python train.py --n_layer=14 --d_model=384 --n_experts=64 --experts_per_token=4 --d_expert=80 --d_shared_expert=0 --activation="swiglu" --moe_layers=[1, 3, 5, 7, 9, 11, 13] --router_score="softmax" --normalize_top_k=true --routed_scale=1.0 --balance_loss=0.00602 --balance_bias=false --router_z_loss=0.001 --init_std_router=0.0115 --lr_router=0.00073 --vocab_size=27510 --norm="rmsnorm" --norm_eps=1e-06 --tie_embeddings=true --optimizer="muon_variant" --lr=0.00737 --beta1=0.95 --grad_clip=1.0 --batch_tokens=65536 --seq_len=512 --train_tokens=389400000 --steps=5942 --dataset="wikipedia_en"
Below are experts of layer 7 (counted from 0) of a mixture-of-experts language model. Rows are named router (the router's row for the expert), gate (a neuron's input weights, with its number), up (a neuron's input weights, with its number) and show model dimensions 128-159. Each number is 50 + 12 x the weight over its row's rms, rounded and kept within 0 to 99.
After each expert's rows: a language model's description of what the expert responds to. This comes from a sample of Wikipedia text that the model never trained on.

# expert 22
router:31 63 64 40 68 56 73 55 57 57 52 32 59 59 65 53 36 45 47 36 59 27 64 44 57 58 67 71 53 57 36 56
gate0:57 32 19 40 32 43 60 58 59 44 48 54 60 76 28 51 41 41 38 31 46 35 42 51 34 72 42 54 36 58 58 65
up0:30 51 51 47 43 41 43 66 49 50 44 47 68 62 73 44 65 33 40 59 51 67 29 48 31 58 63 73 59 57 60 56
gate1:30 66 55 44 49 62 61 39 84 54 31 59 37 50 68 57 57 63 57 56 48 44 65 53 71 57 46 54 57 53 24 63
up1:39 64 60 35 47 49 27 30 52 30 41 48 53 37 50 45 42 60 51 58 58 29 26 47 42 59 49 65 46 43 45 59
Description: Single capital letters or short word-starts, often after a parenthesis or quote, as in abbreviations and names: (E&P), D, K in KDE.

# expert 39
router:35 53 59 40 75 63 70 38 72 58 33 55 58 61 54 67 35 61 44 40 68 45 73 38 57 43 42 55 59 48 38 48
gate0:47 37 52 57 54 37 50 74 44 63 58 46 68 40 56 30 35 45 76 37 67 38 43 43 49 48 48 61 46 57 44 74
up0:42 54 66 19 44 23 55 42 74 65 57 38 38 57 43 81 38 64 49 46 51 25 44 35 37 44 60 54 41 49 63 55
gate1:58 71 71 56 58 62 27 59 45 49 78 52 61 40 49 63 75 51 65 39 49 62 44 40 65 50 46 40 20 55 42 46
up1:31 36 40 45 53 58 47 35 58 37 42 46 45 54 36 39 58 56 59 51 69 78 61 50 37 52 58 46 60 41 64 52
Description: Reporting verbs like "saying" and "stated", "w" in "(winner)" and "wagon", and pipes or opening parentheses before asides in tables and cooking-show lists.

# expert 24
router:40 49 78 44 60 56 59 43 44 62 65 32 56 45 58 66 27 72 45 32 45 59 58 32 70 55 60 50 64 57 40 36
gate0:42 54 54 51 44 58 49 61 45 55 51 52 75 22 42 55 40 24 50 58 58 54 89 73 18 61 30 47 22 63 46 62
up0:46 54 42 48 41 43 44 31 47 31 38 61 74 46 58 38 60 26 46 43 35 48 46 55 37 35 44 61 67 42 31 29
gate1:34 58 32 63 25 75 60 64 56 57 59 65 50 52 34 55 54 53 63 53 42 61 36 38 49 69 42 60 42 40 58 57
up1:71 37 48 50 52 24 42 37 41 40 64 43 56 64 39 47 45 51 68 55 44 47 48 54 44 50 55 48 55 55 60 31
Description: First or middle fragments of split surnames and rare words, often after a capital, such as Mon-to-ya, Bes-ter, Tob-in.

# expert 29
router:54 66 47 53 52 53 56 58 63 57 57 24 58 61 53 53 32 55 45 39 62 51 64 47 39 53 63 60 51 52 47 40
gate0:50 27 40 56 37 36 39 42 51 48 60 53 43 42 55 50 61 55 73 70 46 57 58 59 34 57 57 45 29 48 35 62
up0:33 51 60 47 28 53 66 33 27 55 41 58 32 39 42 53 42 52 55 43 14 72 44 57 50 55 21 66 34 53 33 48
gate1:50 61 61 42 49 48 59 45 54 41 39 53 30 40 27 56 53 68 40 59 47 57 29 09 45 53 70 29 46 56 55 57
up1:33 64 52 41 46 73 49 48 49 60 42 43 44 46 61 37 45 56 72 56 65 38 50 37 52 38 59 66 19 52 62 45
Description: Opening or middle pieces of less common words and foreign names, like Sc, Pat, Gen, zz, as in mandolin, medication, Solange.

# expert 44
router:46 47 67 43 61 63 64 55 67 64 64 45 74 60 54 72 39 57 47 32 59 28 58 33 43 61 66 58 51 61 43 67
gate0:42 71 36 29 57 60 53 39 27 36 54 46 58 57 36 44 48 37 39 63 60 68 44 51 65 50 44 62 42 58 41 49
up0:48 65 57 39 33 72 48 42 44 53 43 57 44 47 74 55 50 54 51 58 38 62 65 39 46 50 22 57 34 45 18 50
gate1:51 57 20 39 52 46 39 35 70 38 54 58 38 47 39 46 59 57 50 37 61 28 47 65 46 75 35 60 45 57 46 38
up1:46 64 39 59 48 57 38 38 68 28 47 39 43 54 38 49 35 40 52 36 42 64 43 35 47 50 72 53 39 35 63 61
Description: The article a/an and the adjective or quantifier right after it, e.g. a serious problem, another, several, new.

# expert 61
router:41 35 51 36 53 54 49 48 66 52 57 36 55 57 48 59 36 55 42 48 60 52 66 60 61 54 61 60 68 45 50 59
gate0:49 52 18 62 55 63 47 34 21 51 50 36 47 37 67 28 40 59 29 41 54 53 49 21 45 49 65 30 57 51 49 32
up0:55 58 43 61 28 57 43 45 39 49 43 39 52 59 48 56 77 18 28 42 34 68 63 53 20 66 54 52 62 34 37 58
gate1:63 56 62 46 40 43 33 40 45 53 34 64 51 54 35 54 53 49 53 42 57 77 65 27 51 20 39 46 42 37 52 55
up1:45 42 53 68 64 52 71 45 30 41 58 59 55 50 50 47 21 38 57 69 62 66 48 41 31 51 27 41 55 37 55 29
Description: Split-off word starts of one or two letters like l, p, fl, cl, after hyphens or spaces (long-l-ost, lap-by-l-ap), and empty election-table cells.

# expert 28
router:37 57 68 46 69 55 63 46 56 54 63 39 49 47 61 60 47 50 47 32 59 34 77 31 60 66 67 52 54 68 53 68
gate0:41 47 54 31 45 28 50 59 58 55 15 40 46 49 37 59 52 64 57 50 74 43 39 59 60 52 52 42 58 31 42 52
up0:65 58 50 53 40 39 57 79 49 60 33 45 61 42 79 63 47 56 35 50 60 70 52 23 54 67 43 45 50 45 47 39
gate1:46 50 53 34 40 20 55 61 49 65 52 30 50 52 41 57 67 66 60 50 24 57 55 62 63 49 35 30 71 51 68 29
up1:64 47 44 38 32 52 58 58 64 68 61 66 74 42 42 33 41 40 33 63 47 48 52 54 27 45 39 70 33 39 65 45
Description: Adjective-forming suffixes and modifier words before nouns, often in medical or technical text, such as -ic, -ical, -inal, military, early, political.

# expert 54
router:29 55 73 54 73 58 60 54 60 59 60 24 67 52 67 62 39 63 37 36 51 41 59 43 48 70 60 72 59 68 54 57
gate0:46 46 57 59 49 43 54 31 56 52 49 61 58 77 28 63 26 28 57 64 37 24 70 54 58 65 45 58 42 76 48 47
up0:48 37 53 39 52 69 55 36 37 62 33 53 67 53 62 65 64 48 49 71 50 62 43 37 58 40 29 45 51 21 52 36
gate1:55 55 51 61 37 53 61 51 54 59 32 48 35 29 54 72 58 49 45 54 77 19 26 47 52 58 36 42 42 53 49 38
up1:48 52 35 61 49 42 59 55 35 53 53 42 43 32 51 38 42 52 58 38 61 46 32 60 50 73 60 68 63 71 55 51
Description: Name syllables and endings of Indian, Arabic and other personal names, such as Ramesh, Rajesh, Trisha, Muhammad, Khan.

# expert 45
router:41 55 59 50 70 48 55 55 46 57 60 42 64 46 71 52 47 63 40 36 52 48 52 47 59 61 63 50 66 66 51 47
gate0:51 48 46 45 36 58 52 41 73 58 39 28 63 51 38 55 74 63 61 53 43 38 61 36 60 52 58 24 53 62 72 51
up0:36 49 48 60 61 20 55 28 45 52 54 40 56 24 55 50 61 49 55 42 47 40 48 53 31 75 58 53 57 36 63 51
gate1:71 39 67 46 43 57 47 45 48 28 63 52 42 58 27 74 42 73 35 78 32 36 58 27 43 55 45 41 53 52 46 63
up1:68 55 69 55 70 71 41 54 44 52 50 65 58 50 34 54 54 53 46 45 57 59 47 64 63 39 56 61 54 43 74 28
Description: Word pieces and accented letters inside French, German, Romanian and other foreign names and titles, such as "hautes", "Fédéral", "-du-", "himmlische".

# expert 14
router:47 50 57 47 46 73 46 70 61 61 54 37 66 53 59 62 44 51 57 39 59 35 60 48 46 85 60 50 66 60 34 55
gate14:55 41 36 40 25 59 47 47 62 65 60 43 47 50 51 36 80 39 43 26 40 41 38 51 63 54 71 39 62 48 38 50
up14:50 27 37 54 38 44 41 44 48 47 64 44 52 36 59 64 25 59 44 76 39 61 64 49 45 55 40 53 45 49 34 53
gate15:53 46 32 61 42 44 69 64 43 54 71 57 64 60 44 51 32 31 44 55 44 42 37 50 58 50 53 64 55 65 67 53
up15:51 59 60 47 40 54 59 66 58 42 42 59 45 44 58 29 49 57 50 60 43 51 43 36 70 53 53 62 68 40 47 38
Description: The word in, the after in/at/of, and month names in place and date phrases, e.g. "species of beetle in the family", "1 April".

# expert 43
router:36 72 74 39 59 63 61 62 47 65 65 42 78 53 59 65 38 56 44 43 62 30 59 44 59 55 64 65 75 60 37 57
gate0:63 60 41 86 51 68 44 34 33 47 57 63 58 68 48 56 32 49 48 57 42 57 58 44 51 38 71 67 30 67 38 29
up0:36 54 60 36 42 54 32 49 59 54 73 34 65 61 51 46 47 62 47 43 44 32 54 35 54 36 60 29 47 50 48 57
gate1:21 54 54 55 62 41 64 53 43 53 46 41 68 41 45 59 27 54 69 30 61 65 34 46 39 44 74 47 47 57 50 57
up1:56 40 44 32 65 56 57 57 54 46 58 56 44 54 27 18 57 30 76 56 34 37 33 51 51 56 53 62 42 46 33 48
Description: Line breaks ending sentences or titles and the == heading markers in article structure, also closing quote-plus-period tokens.

# expert 51
router:43 56 68 38 72 59 60 53 54 57 60 56 66 58 57 53 43 50 43 35 61 45 63 51 42 56 61 55 68 54 31 48
gate0:39 49 51 46 46 60 55 50 64 48 42 69 61 41 67 48 50 57 39 62 62 36 55 51 54 46 35 35 40 34 53 75
up0:57 37 31 59 38 67 82 43 56 73 25 41 70 66 46 50 31 50 51 52 58 46 49 39 49 40 44 67 50 61 63 54
gate1:60 52 45 67 50 49 48 54 51 34 51 57 51 38 58 21 69 35 58 48 35 42 40 43 31 50 59 49 44 41 22 57
up1:46 67 46 38 36 43 34 49 56 61 48 51 79 52 78 54 37 48 45 44 57 43 62 50 42 27 42 52 48 57 59 66
Description: Apostrophes, "'s", and possessives "his", "its", "their", plus "and", hyphens and slashes linking words, such as "Qur'an", "d'Abo", "EFTA's".

# expert 32
router:33 52 57 40 57 57 56 64 57 53 46 29 65 31 67 55 25 58 60 45 67 36 78 39 61 53 64 53 51 49 47 47
gate0:45 56 63 59 53 66 72 34 46 39 18 49 58 63 65 64 37 70 33 50 52 46 38 45 55 48 52 68 28 45 66 40
up0:29 37 44 36 48 54 47 53 49 33 42 48 36 19 71 47 50 58 34 75 46 76 41 43 42 52 50 54 39 44 63 57
gate1:72 46 58 63 41 53 41 59 71 46 64 57 49 53 40 73 57 56 52 61 57 37 64 40 72 63 73 50 58 49 61 36
up1:52 52 50 53 52 44 72 39 70 22 39 31 26 67 78 50 44 49 46 43 33 52 32 28 53 41 41 57 35 52 30 60
Description: Table cell pipes at row starts, separator rows, opening parentheses and heading equals signs in wiki tables and lists.

# expert 5
router:58 55 52 36 59 58 67 43 67 60 51 47 55 51 61 52 48 53 41 43 50 37 56 46 50 74 63 59 59 55 39 63
gate0:55 39 78 55 46 28 44 42 62 58 56 49 46 50 46 51 48 37 62 44 32 48 62 71 67 63 52 55 58 63 51 55
up0:42 40 54 52 59 48 56 54 34 54 21 50 48 43 45 21 41 55 54 49 31 56 42 44 51 25 54 54 69 49 52 53
gate1:57 53 61 55 36 55 60 51 29 48 58 52 54 64 45 69 52 31 44 37 48 39 47 43 50 44 55 64 47 66 44 37
up1:40 44 65 37 44 55 51 48 38 33 75 41 42 49 62 59 32 69 39 36 66 41 52 31 48 44 38 50 33 30 36 49
Description: Opening pieces of longer words, mostly Latinate prefixes like re, un, dis, inter, cont, ext, as in discontinuing, unstable, distrusted.

# expert 58
router:25 56 63 37 64 61 76 60 54 69 55 42 53 63 64 55 48 46 42 27 55 47 58 46 63 74 52 52 66 54 36 46
gate0:35 62 32 55 44 51 60 74 56 41 50 59 44 44 47 54 40 69 28 57 50 59 64 65 40 60 41 48 57 59 50 67
up0:42 65 67 50 63 49 69 39 43 60 38 31 56 40 40 65 70 83 37 39 66 48 59 57 44 35 23 65 49 43 39 29
gate1:34 56 40 48 40 50 47 24 53 79 37 66 69 51 54 47 36 58 45 56 41 60 28 42 51 57 61 51 47 36 41 55
up1:51 47 68 48 60 54 58 42 43 59 55 61 53 47 38 40 41 47 48 54 47 25 50 41 54 63 43 39 57 51 27 51
Description: Word-final pieces of scientific species and genus names and foreign names, such as -idae, -i, -ai, -us, -ata.

# expert 48
router:36 53 69 50 65 56 46 31 57 58 45 36 42 36 62 53 29 73 43 31 50 46 62 43 64 34 53 55 57 60 42 48
gate0:33 42 46 41 48 31 43 48 52 59 55 42 49 69 65 41 32 53 58 29 71 47 50 51 30 52 23 54 39 43 42 60
up0:34 62 52 32 54 40 37 48 55 56 53 40 29 52 48 52 39 25 81 39 56 61 39 50 53 59 48 52 41 45 43 39
gate1:55 41 47 50 45 36 43 45 75 62 30 38 71 59 62 51 36 44 41 44 58 57 82 52 72 57 43 50 69 47 36 45
up1:54 41 43 63 51 49 39 45 69 54 57 70 50 67 68 36 77 49 62 35 54 49 52 54 51 60 44 52 49 32 32 45
Description: Pieces inside codes, units, chess moves and model numbers, plus raw symbol bytes, e.g. n78, GWh, WDP-4D, Kh4.

# expert 1
router:30 54 50 48 66 49 57 46 61 53 60 40 70 44 62 71 41 72 38 36 54 37 70 33 48 55 64 65 57 59 45 52
gate0:60 37 69 44 60 62 80 80 40 38 49 49 49 62 49 47 48 44 77 53 53 44 66 57 46 55 40 68 62 30 39 36
up0:29 42 42 24 48 35 47 57 57 36 68 50 47 41 54 49 50 27 69 51 48 65 57 63 52 40 51 47 40 72 43 76
gate1:78 42 64 62 46 70 71 35 58 32 54 51 71 66 51 60 88 51 50 43 61 54 55 54 63 50 68 52 76 33 22 45
up1:66 59 26 65 46 62 40 40 52 55 58 71 77 56 63 45 30 56 55 41 45 65 50 61 37 72 52 60 63 50 59 39
Description: Middle word-pieces of Central/Eastern European and other foreign names and places, especially diacritic letters, such as č, ă, ić, ov.

# expert 7
router:28 53 64 53 59 47 62 64 58 56 68 41 55 65 55 60 30 69 41 46 68 30 55 48 69 64 64 67 56 71 32 63
gate0:44 52 40 30 44 56 50 43 67 69 51 41 48 50 45 75 40 65 36 42 38 24 34 57 51 40 62 60 57 48 49 49
up0:56 61 46 53 48 47 66 48 53 58 52 76 41 42 39 56 60 42 63 50 43 37 31 67 33 61 45 48 44 43 26 61
gate1:31 78 55 41 47 67 62 61 66 58 40 52 68 68 39 52 40 45 51 41 49 54 31 67 41 41 68 36 61 46 44 52
up1:34 58 59 49 65 48 53 47 64 38 54 58 49 41 32 46 61 34 60 77 58 53 59 54 28 43 61 41 50 51 02 36
Description: Plural nouns and their suffixes and object pronouns, such as students, people, them, Canad-ians, bever-ages, often before punctuation or and.

# expert 53
router:36 67 62 33 68 56 63 65 70 49 62 50 50 47 66 58 37 44 34 33 54 35 62 58 52 60 58 62 45 47 45 51
gate0:43 35 60 62 60 53 73 80 52 46 44 45 38 47 62 50 64 25 52 45 52 30 44 68 65 67 29 33 44 49 46 36
up0:60 66 31 66 46 41 47 26 31 64 49 48 58 36 37 36 41 32 34 45 44 32 45 60 59 36 54 40 48 54 31 33
gate1:49 73 60 43 61 65 52 69 60 32 42 49 55 39 48 40 34 57 53 44 50 66 60 49 53 63 46 65 41 66 38 78
up1:27 56 54 48 57 45 42 76 50 51 37 46 60 59 54 60 28 46 35 35 49 17 36 47 51 52 59 49 43 57 41 50
Description: Colons after infobox field labels like Born, Died, Children, Type, plus dashes and day numbers leading into dates in lists.

# expert 2
router:43 67 68 38 51 47 67 64 61 62 66 52 56 49 59 46 46 58 44 40 57 47 49 49 59 53 56 64 59 43 42 56
gate0:45 39 46 54 57 75 58 70 37 57 70 55 60 67 30 44 54 58 51 52 53 65 41 43 73 51 40 49 48 45 34 59
up0:11 35 52 68 57 52 42 40 42 56 43 62 38 62 56 71 37 54 46 49 55 53 45 47 34 45 49 19 52 40 51 64
gate1:38 56 37 47 43 30 67 59 61 55 59 56 57 44 58 61 57 61 52 54 46 34 49 55 57 63 27 63 61 67 58 39
up1:59 42 57 48 37 54 42 51 45 43 57 74 31 45 56 49 61 45 46 39 55 49 36 56 44 43 47 74 48 53 52 52
Description: Semicolons and similar separators ending items in dense lists, such as race results, release dates or table cells (13;, 2005;, |).

# expert 57
router:38 35 66 52 53 66 70 56 54 57 44 16 61 68 60 58 39 68 28 47 58 32 58 41 57 51 53 61 70 63 24 52
gate0:50 66 58 24 34 51 67 36 30 49 45 50 65 56 54 48 41 61 57 63 44 54 51 40 54 42 54 54 28 30 47 51
up0:54 62 50 42 42 55 57 62 32 48 52 47 51 58 50 51 38 38 38 47 55 47 46 59 40 50 32 56 37 41 29 54
gate1:70 59 66 40 60 60 45 51 53 50 47 39 75 55 50 43 52 50 50 54 50 39 43 53 57 63 42 68 65 55 30 40
up1:43 53 47 30 61 61 52 36 50 45 67 68 38 35 59 37 75 51 48 38 48 53 32 55 61 40 60 45 62 59 83 80
Description: Forms of "be" and other auxiliaries like "was", "is", "has", "would", "can", "became", including the "be" piece of "beached" and "Beijing".

# expert 10
router:35 56 61 25 57 43 64 50 48 56 67 45 55 50 61 53 43 67 33 45 54 35 58 54 58 67 62 47 58 62 37 74
gate0:55 48 35 45 35 60 49 44 47 56 65 59 49 49 41 40 40 42 37 39 66 64 56 46 61 46 62 53 40 73 64 42
up0:57 48 53 48 73 68 40 54 52 28 43 36 40 36 54 75 37 63 44 47 34 30 44 54 55 40 61 39 45 51 38 54
gate1:52 53 47 55 43 57 45 49 50 20 29 72 57 66 64 47 52 58 36 22 45 31 67 40 47 59 41 53 43 29 54 63
up1:55 46 58 54 46 59 57 51 57 40 39 64 54 41 47 51 89 55 52 60 56 48 52 60 48 65 65 60 74 40 50 63
Description: Capitalized words inside song, album, show or section titles and infobox headings, such as Love, History, Night, Time zone.

# expert 59
router:47 63 52 57 60 57 62 56 46 63 49 40 53 52 53 59 48 56 42 54 62 42 57 46 42 67 56 51 54 56 38 63
gate0:59 62 85 48 52 38 43 35 64 41 61 37 52 40 57 51 66 41 50 56 60 49 48 46 55 46 44 60 47 51 60 53
up0:53 49 48 54 54 31 40 56 58 66 50 63 52 33 45 60 59 55 49 48 37 43 53 43 64 55 43 41 45 64 49 44
gate1:60 38 23 52 35 47 66 53 38 65 46 36 48 40 63 57 41 58 51 37 51 71 36 47 52 35 38 43 40 36 60 52
up1:54 59 54 55 54 50 77 60 58 28 44 61 45 53 59 48 64 62 46 38 47 52 63 52 54 73 24 51 36 66 45 67
Description: First names and name pieces in people and place names, like San, Jim, Wil, McG, Bill, as in McCullough, Witherspoon.

# expert 35
router:40 59 63 48 53 68 48 51 58 62 57 43 63 55 65 57 51 44 36 40 54 48 55 47 60 60 52 66 55 47 50 59
gate14:54 34 56 70 53 60 29 71 52 67 39 59 53 45 46 39 65 59 53 45 47 23 69 51 50 52 61 62 60 59 61 53
up14:31 36 42 54 53 22 49 50 30 60 50 53 43 55 62 49 63 58 65 58 63 69 53 48 46 39 59 39 59 40 61 35
gate15:49 57 57 41 54 54 63 42 25 41 61 57 57 51 72 46 47 33 52 60 49 70 43 42 54 47 57 50 51 51 73 47
up15:42 68 55 42 70 36 60 43 33 52 53 58 45 64 54 53 37 54 65 45 30 32 40 62 84 46 61 46 55 49 56 51
Description: Numbers and their parts in stats, dates, tables and chess notation, plus unit tokens like ft, km, sq, £, and slashes in fractions.

# expert 21
router:41 62 51 29 50 44 57 54 66 60 49 27 60 60 48 64 36 61 50 31 49 48 51 46 55 52 58 57 70 59 33 62
gate0:59 45 54 36 60 61 26 69 44 52 41 47 27 62 62 41 41 42 70 60 67 21 33 37 49 48 73 53 49 41 41 57
up0:64 65 40 71 66 37 50 68 36 57 64 42 43 52 48 41 55 66 40 65 57 48 65 54 65 54 45 38 30 57 28 51
gate1:54 43 45 42 46 68 80 54 53 54 56 43 38 51 53 62 51 35 54 44 55 20 41 51 48 54 63 44 51 50 20 38
up1:39 43 55 53 42 41 49 40 25 65 57 73 57 38 75 52 48 36 54 43 33 59 65 42 45 39 36 49 33 63 33 51
Description: "the", "The", "this", "these" and "his" opening a noun phrase, often right after "of", "in" or a sentence start in running prose.

# expert 30
router:44 59 73 40 56 64 54 55 51 61 47 33 68 36 65 49 26 74 62 48 59 38 60 38 47 47 56 48 67 49 44 68
gate0:71 49 52 61 67 51 53 64 56 49 52 58 33 50 23 60 51 36 42 35 60 51 72 48 69 53 78 65 56 70 44 33
up0:66 46 60 50 50 28 49 56 47 60 63 51 47 41 55 57 45 35 48 55 47 42 55 53 58 70 50 62 44 62 56 47
gate1:45 35 50 54 68 53 52 67 33 41 34 64 43 52 51 36 48 42 69 50 68 49 40 45 45 54 58 56 65 43 61 35
up1:34 40 58 60 41 48 59 43 65 49 30 68 45 54 48 47 58 29 50 56 70 50 55 43 45 57 53 56 58 48 48 48
Description: Opening parentheses, quotes, en dashes, dollar signs and math brackets before numbers in lists and tables, e.g. (2017, 15–8.

# expert 19
router:16 74 61 39 61 57 63 60 46 53 47 35 75 56 57 69 27 61 53 29 60 36 55 35 63 48 61 57 68 52 44 53
gate0:53 52 45 68 52 55 45 33 66 50 66 61 48 47 43 55 53 34 75 58 55 62 62 46 59 43 37 54 54 60 43 50
up0:55 52 61 66 73 55 37 65 37 53 35 46 48 60 55 54 51 60 41 58 46 34 46 61 51 51 47 39 81 38 65 35
gate1:54 34 39 40 53 60 57 38 35 58 58 58 50 49 75 50 52 46 79 49 64 42 52 53 72 53 38 60 61 40 35 65
up1:51 43 45 44 40 40 48 59 52 77 65 61 48 57 37 25 53 43 44 65 44 46 56 65 52 55 53 45 52 54 53 58
Description: Uppercase letters and abbreviations in tables and racing or sports results, such as USA, DF, MF, IMS, CFR, plus table pipes and scores.

# expert 25
router:26 57 63 49 56 46 55 47 40 64 66 40 68 56 58 61 50 48 43 48 50 31 45 26 63 64 48 73 43 59 43 53
gate14:63 40 48 44 39 42 47 53 60 67 36 69 75 67 63 62 55 62 50 43 75 56 44 36 57 60 66 61 64 39 51 62
up14:55 43 49 39 48 50 53 32 63 58 52 56 58 46 46 38 61 52 54 60 46 52 58 46 63 53 51 70 41 54 17 50
gate15:51 39 64 46 22 53 46 61 58 63 58 56 68 52 63 54 46 53 39 36 60 51 57 58 39 33 69 64 52 53 41 43
up15:58 52 48 50 42 57 43 65 52 51 64 49 63 84 56 52 75 48 63 61 60 40 70 51 52 39 25 46 46 60 47 60
Description: Degree, minute and second symbols, their digits and N/W/E in geographic coordinates, plus bytes of non-Latin scripts and URL pieces.

# expert 16
router:38 56 64 46 59 66 61 59 74 65 68 46 52 45 57 83 31 57 52 47 57 41 61 48 69 52 68 58 60 42 35 52
gate0:57 49 36 50 46 47 44 58 47 49 52 36 41 45 57 48 62 44 60 67 51 63 39 39 51 54 53 31 58 63 52 40
up0:62 49 33 43 48 81 41 57 34 62 36 58 54 52 52 50 63 40 61 30 57 69 55 55 47 49 57 48 45 35 42 42
gate1:62 56 47 53 59 51 72 48 58 53 55 60 50 54 45 69 53 62 40 64 59 28 51 57 52 36 47 74 48 68 32 50
up1:57 61 62 58 51 51 50 59 56 32 71 36 79 45 61 31 65 48 42 50 53 46 48 57 38 41 51 57 50 46 50 45
Description: Hyphens opening infobox or list lines (- Kingdom:, - Fire:), hyphens in compounds like round-robin and real-time, and prefixes un, pro, re.

# expert 37
router:38 66 66 35 48 41 66 54 52 57 68 43 41 52 59 67 32 52 46 40 70 25 63 36 57 66 49 59 55 54 55 62
gate0:34 46 54 50 48 46 48 48 43 51 65 53 48 50 35 56 44 27 35 36 50 45 72 27 66 72 39 35 73 44 38 57
up0:38 53 61 56 63 44 49 57 49 60 63 49 58 53 51 42 51 54 42 55 33 59 71 59 60 45 53 70 46 55 65 35
gate1:42 37 62 51 50 65 77 63 63 60 74 25 39 32 51 43 61 69 56 31 61 33 49 71 79 52 47 48 74 43 41 44
up1:55 35 53 42 52 77 56 72 41 70 46 51 52 55 67 45 60 48 41 36 49 32 49 48 31 33 52 56 48 45 89 43
Description: Opening words of multiword proper names, often geographic or national adjectives after the, such as United, New, Middle East, National, British, Catholic.

# expert 40
router:33 63 55 44 64 52 65 45 48 59 59 33 48 52 69 55 29 68 50 44 61 36 65 51 54 62 44 72 70 57 30 57
gate0:26 72 76 57 64 56 44 58 60 54 66 45 50 57 41 57 54 59 57 62 56 36 43 50 48 68 49 59 57 52 48 61
up0:54 54 50 52 49 30 65 37 42 78 61 59 64 25 44 39 51 35 27 55 67 41 49 35 53 37 37 57 48 50 57 47
gate1:31 47 64 56 53 61 64 70 50 52 50 55 69 56 34 84 46 69 41 30 49 39 31 59 48 44 40 54 57 60 40 42
up1:36 67 31 50 28 49 46 67 46 51 35 58 60 56 36 53 64 37 56 48 50 51 29 43 54 51 56 37 50 70 36 53
Description: Nouns for people's roles and tallies, plus numbers and line breaks in result tables, such as members, officer, votes, players, Qualification.

# expert 52
router:24 58 62 30 73 64 62 59 50 58 52 56 63 42 67 65 48 49 51 38 57 49 70 50 51 44 66 78 71 53 36 50
gate0:32 63 66 59 53 63 47 24 59 42 60 71 64 56 64 37 64 69 64 51 48 59 40 54 36 49 42 61 42 36 27 54
up0:71 67 67 58 74 41 38 62 52 26 36 58 30 38 32 37 55 30 46 54 56 67 44 49 71 68 60 41 45 61 46 56
gate1:53 31 44 67 60 59 29 60 54 57 53 56 87 50 45 45 72 62 42 43 52 56 36 47 31 57 52 52 55 46 51 72
up1:60 52 51 75 67 62 47 39 48 61 51 32 51 58 56 46 61 68 56 41 73 50 57 65 59 30 38 36 52 41 56 64
Description: Pipe separators in sports roster and election tables, and common given names starting a person's name, such as David, William, Chris.

# expert 15
router:28 53 59 28 56 53 44 67 56 65 67 30 67 48 54 42 29 58 47 42 57 42 58 32 63 78 48 57 54 61 32 68
gate0:54 32 65 52 36 41 57 72 53 62 40 48 35 48 19 53 38 42 68 40 42 40 35 48 32 45 47 46 44 57 47 50
up0:35 55 48 58 55 45 44 50 45 57 29 66 32 47 38 42 66 56 52 54 39 35 47 43 26 51 48 56 80 65 52 54
gate1:45 52 70 49 41 39 49 58 53 60 47 41 68 41 36 50 33 49 54 68 16 56 66 54 62 55 38 34 75 57 53 38
up1:52 37 39 46 49 53 37 48 53 52 70 27 62 46 44 28 67 78 65 70 31 56 54 58 40 48 48 35 64 45 64 47
Description: Field names and headings at line starts in infoboxes and lists, such as "Draws", "Date dissolved", "Cause of death", "Total", plus "=" heading marks.

# expert 11
router:32 47 62 31 55 58 58 61 48 61 73 54 77 57 54 60 43 59 50 62 60 40 57 54 47 63 49 73 77 50 53 48
gate0:50 50 51 62 61 52 44 24 48 36 41 26 50 48 58 49 39 44 47 49 61 51 25 44 80 43 65 40 34 43 44 50
up0:67 26 51 60 25 41 51 38 79 63 56 61 48 54 48 58 26 56 70 60 51 52 70 37 50 38 59 32 53 54 42 63
gate1:43 49 42 65 44 63 31 62 44 49 39 67 48 35 70 59 54 67 42 38 47 40 43 64 59 48 44 67 28 49 54 48
up1:68 41 57 54 71 22 53 50 45 46 52 53 49 46 41 28 54 37 40 52 37 44 54 55 51 58 66 47 43 33 34 61
Description: Sentence-ending periods and related closers such as )., ". and ..., plus decimal points in numbers like 101.7, 3.5 billion, 17:54.3.

# expert 63
router:51 48 59 43 51 55 54 52 62 52 77 29 49 45 51 46 28 53 40 49 54 38 63 34 52 60 64 55 65 58 52 59
gate0:37 29 64 67 42 64 60 48 67 53 56 43 42 56 20 64 53 53 51 45 30 55 70 60 60 60 55 66 43 53 25 60
up0:71 53 46 59 44 70 61 34 54 40 42 26 58 55 46 42 55 66 49 85 76 70 39 51 59 58 39 46 46 64 57 49
gate1:72 45 32 63 45 53 61 40 71 40 61 51 39 55 35 42 46 43 42 49 44 71 59 47 51 56 51 56 37 45 48 50
up1:39 35 58 41 53 49 44 21 57 58 47 26 39 39 75 55 54 43 23 35 65 27 45 40 46 40 44 89 42 51 35 37
Description: First pieces of longer words, usually Latin prefixes such as "co", "pre", "ex", "ass", "sub", "inter", as in "associated", "Conformable", "Caprinae".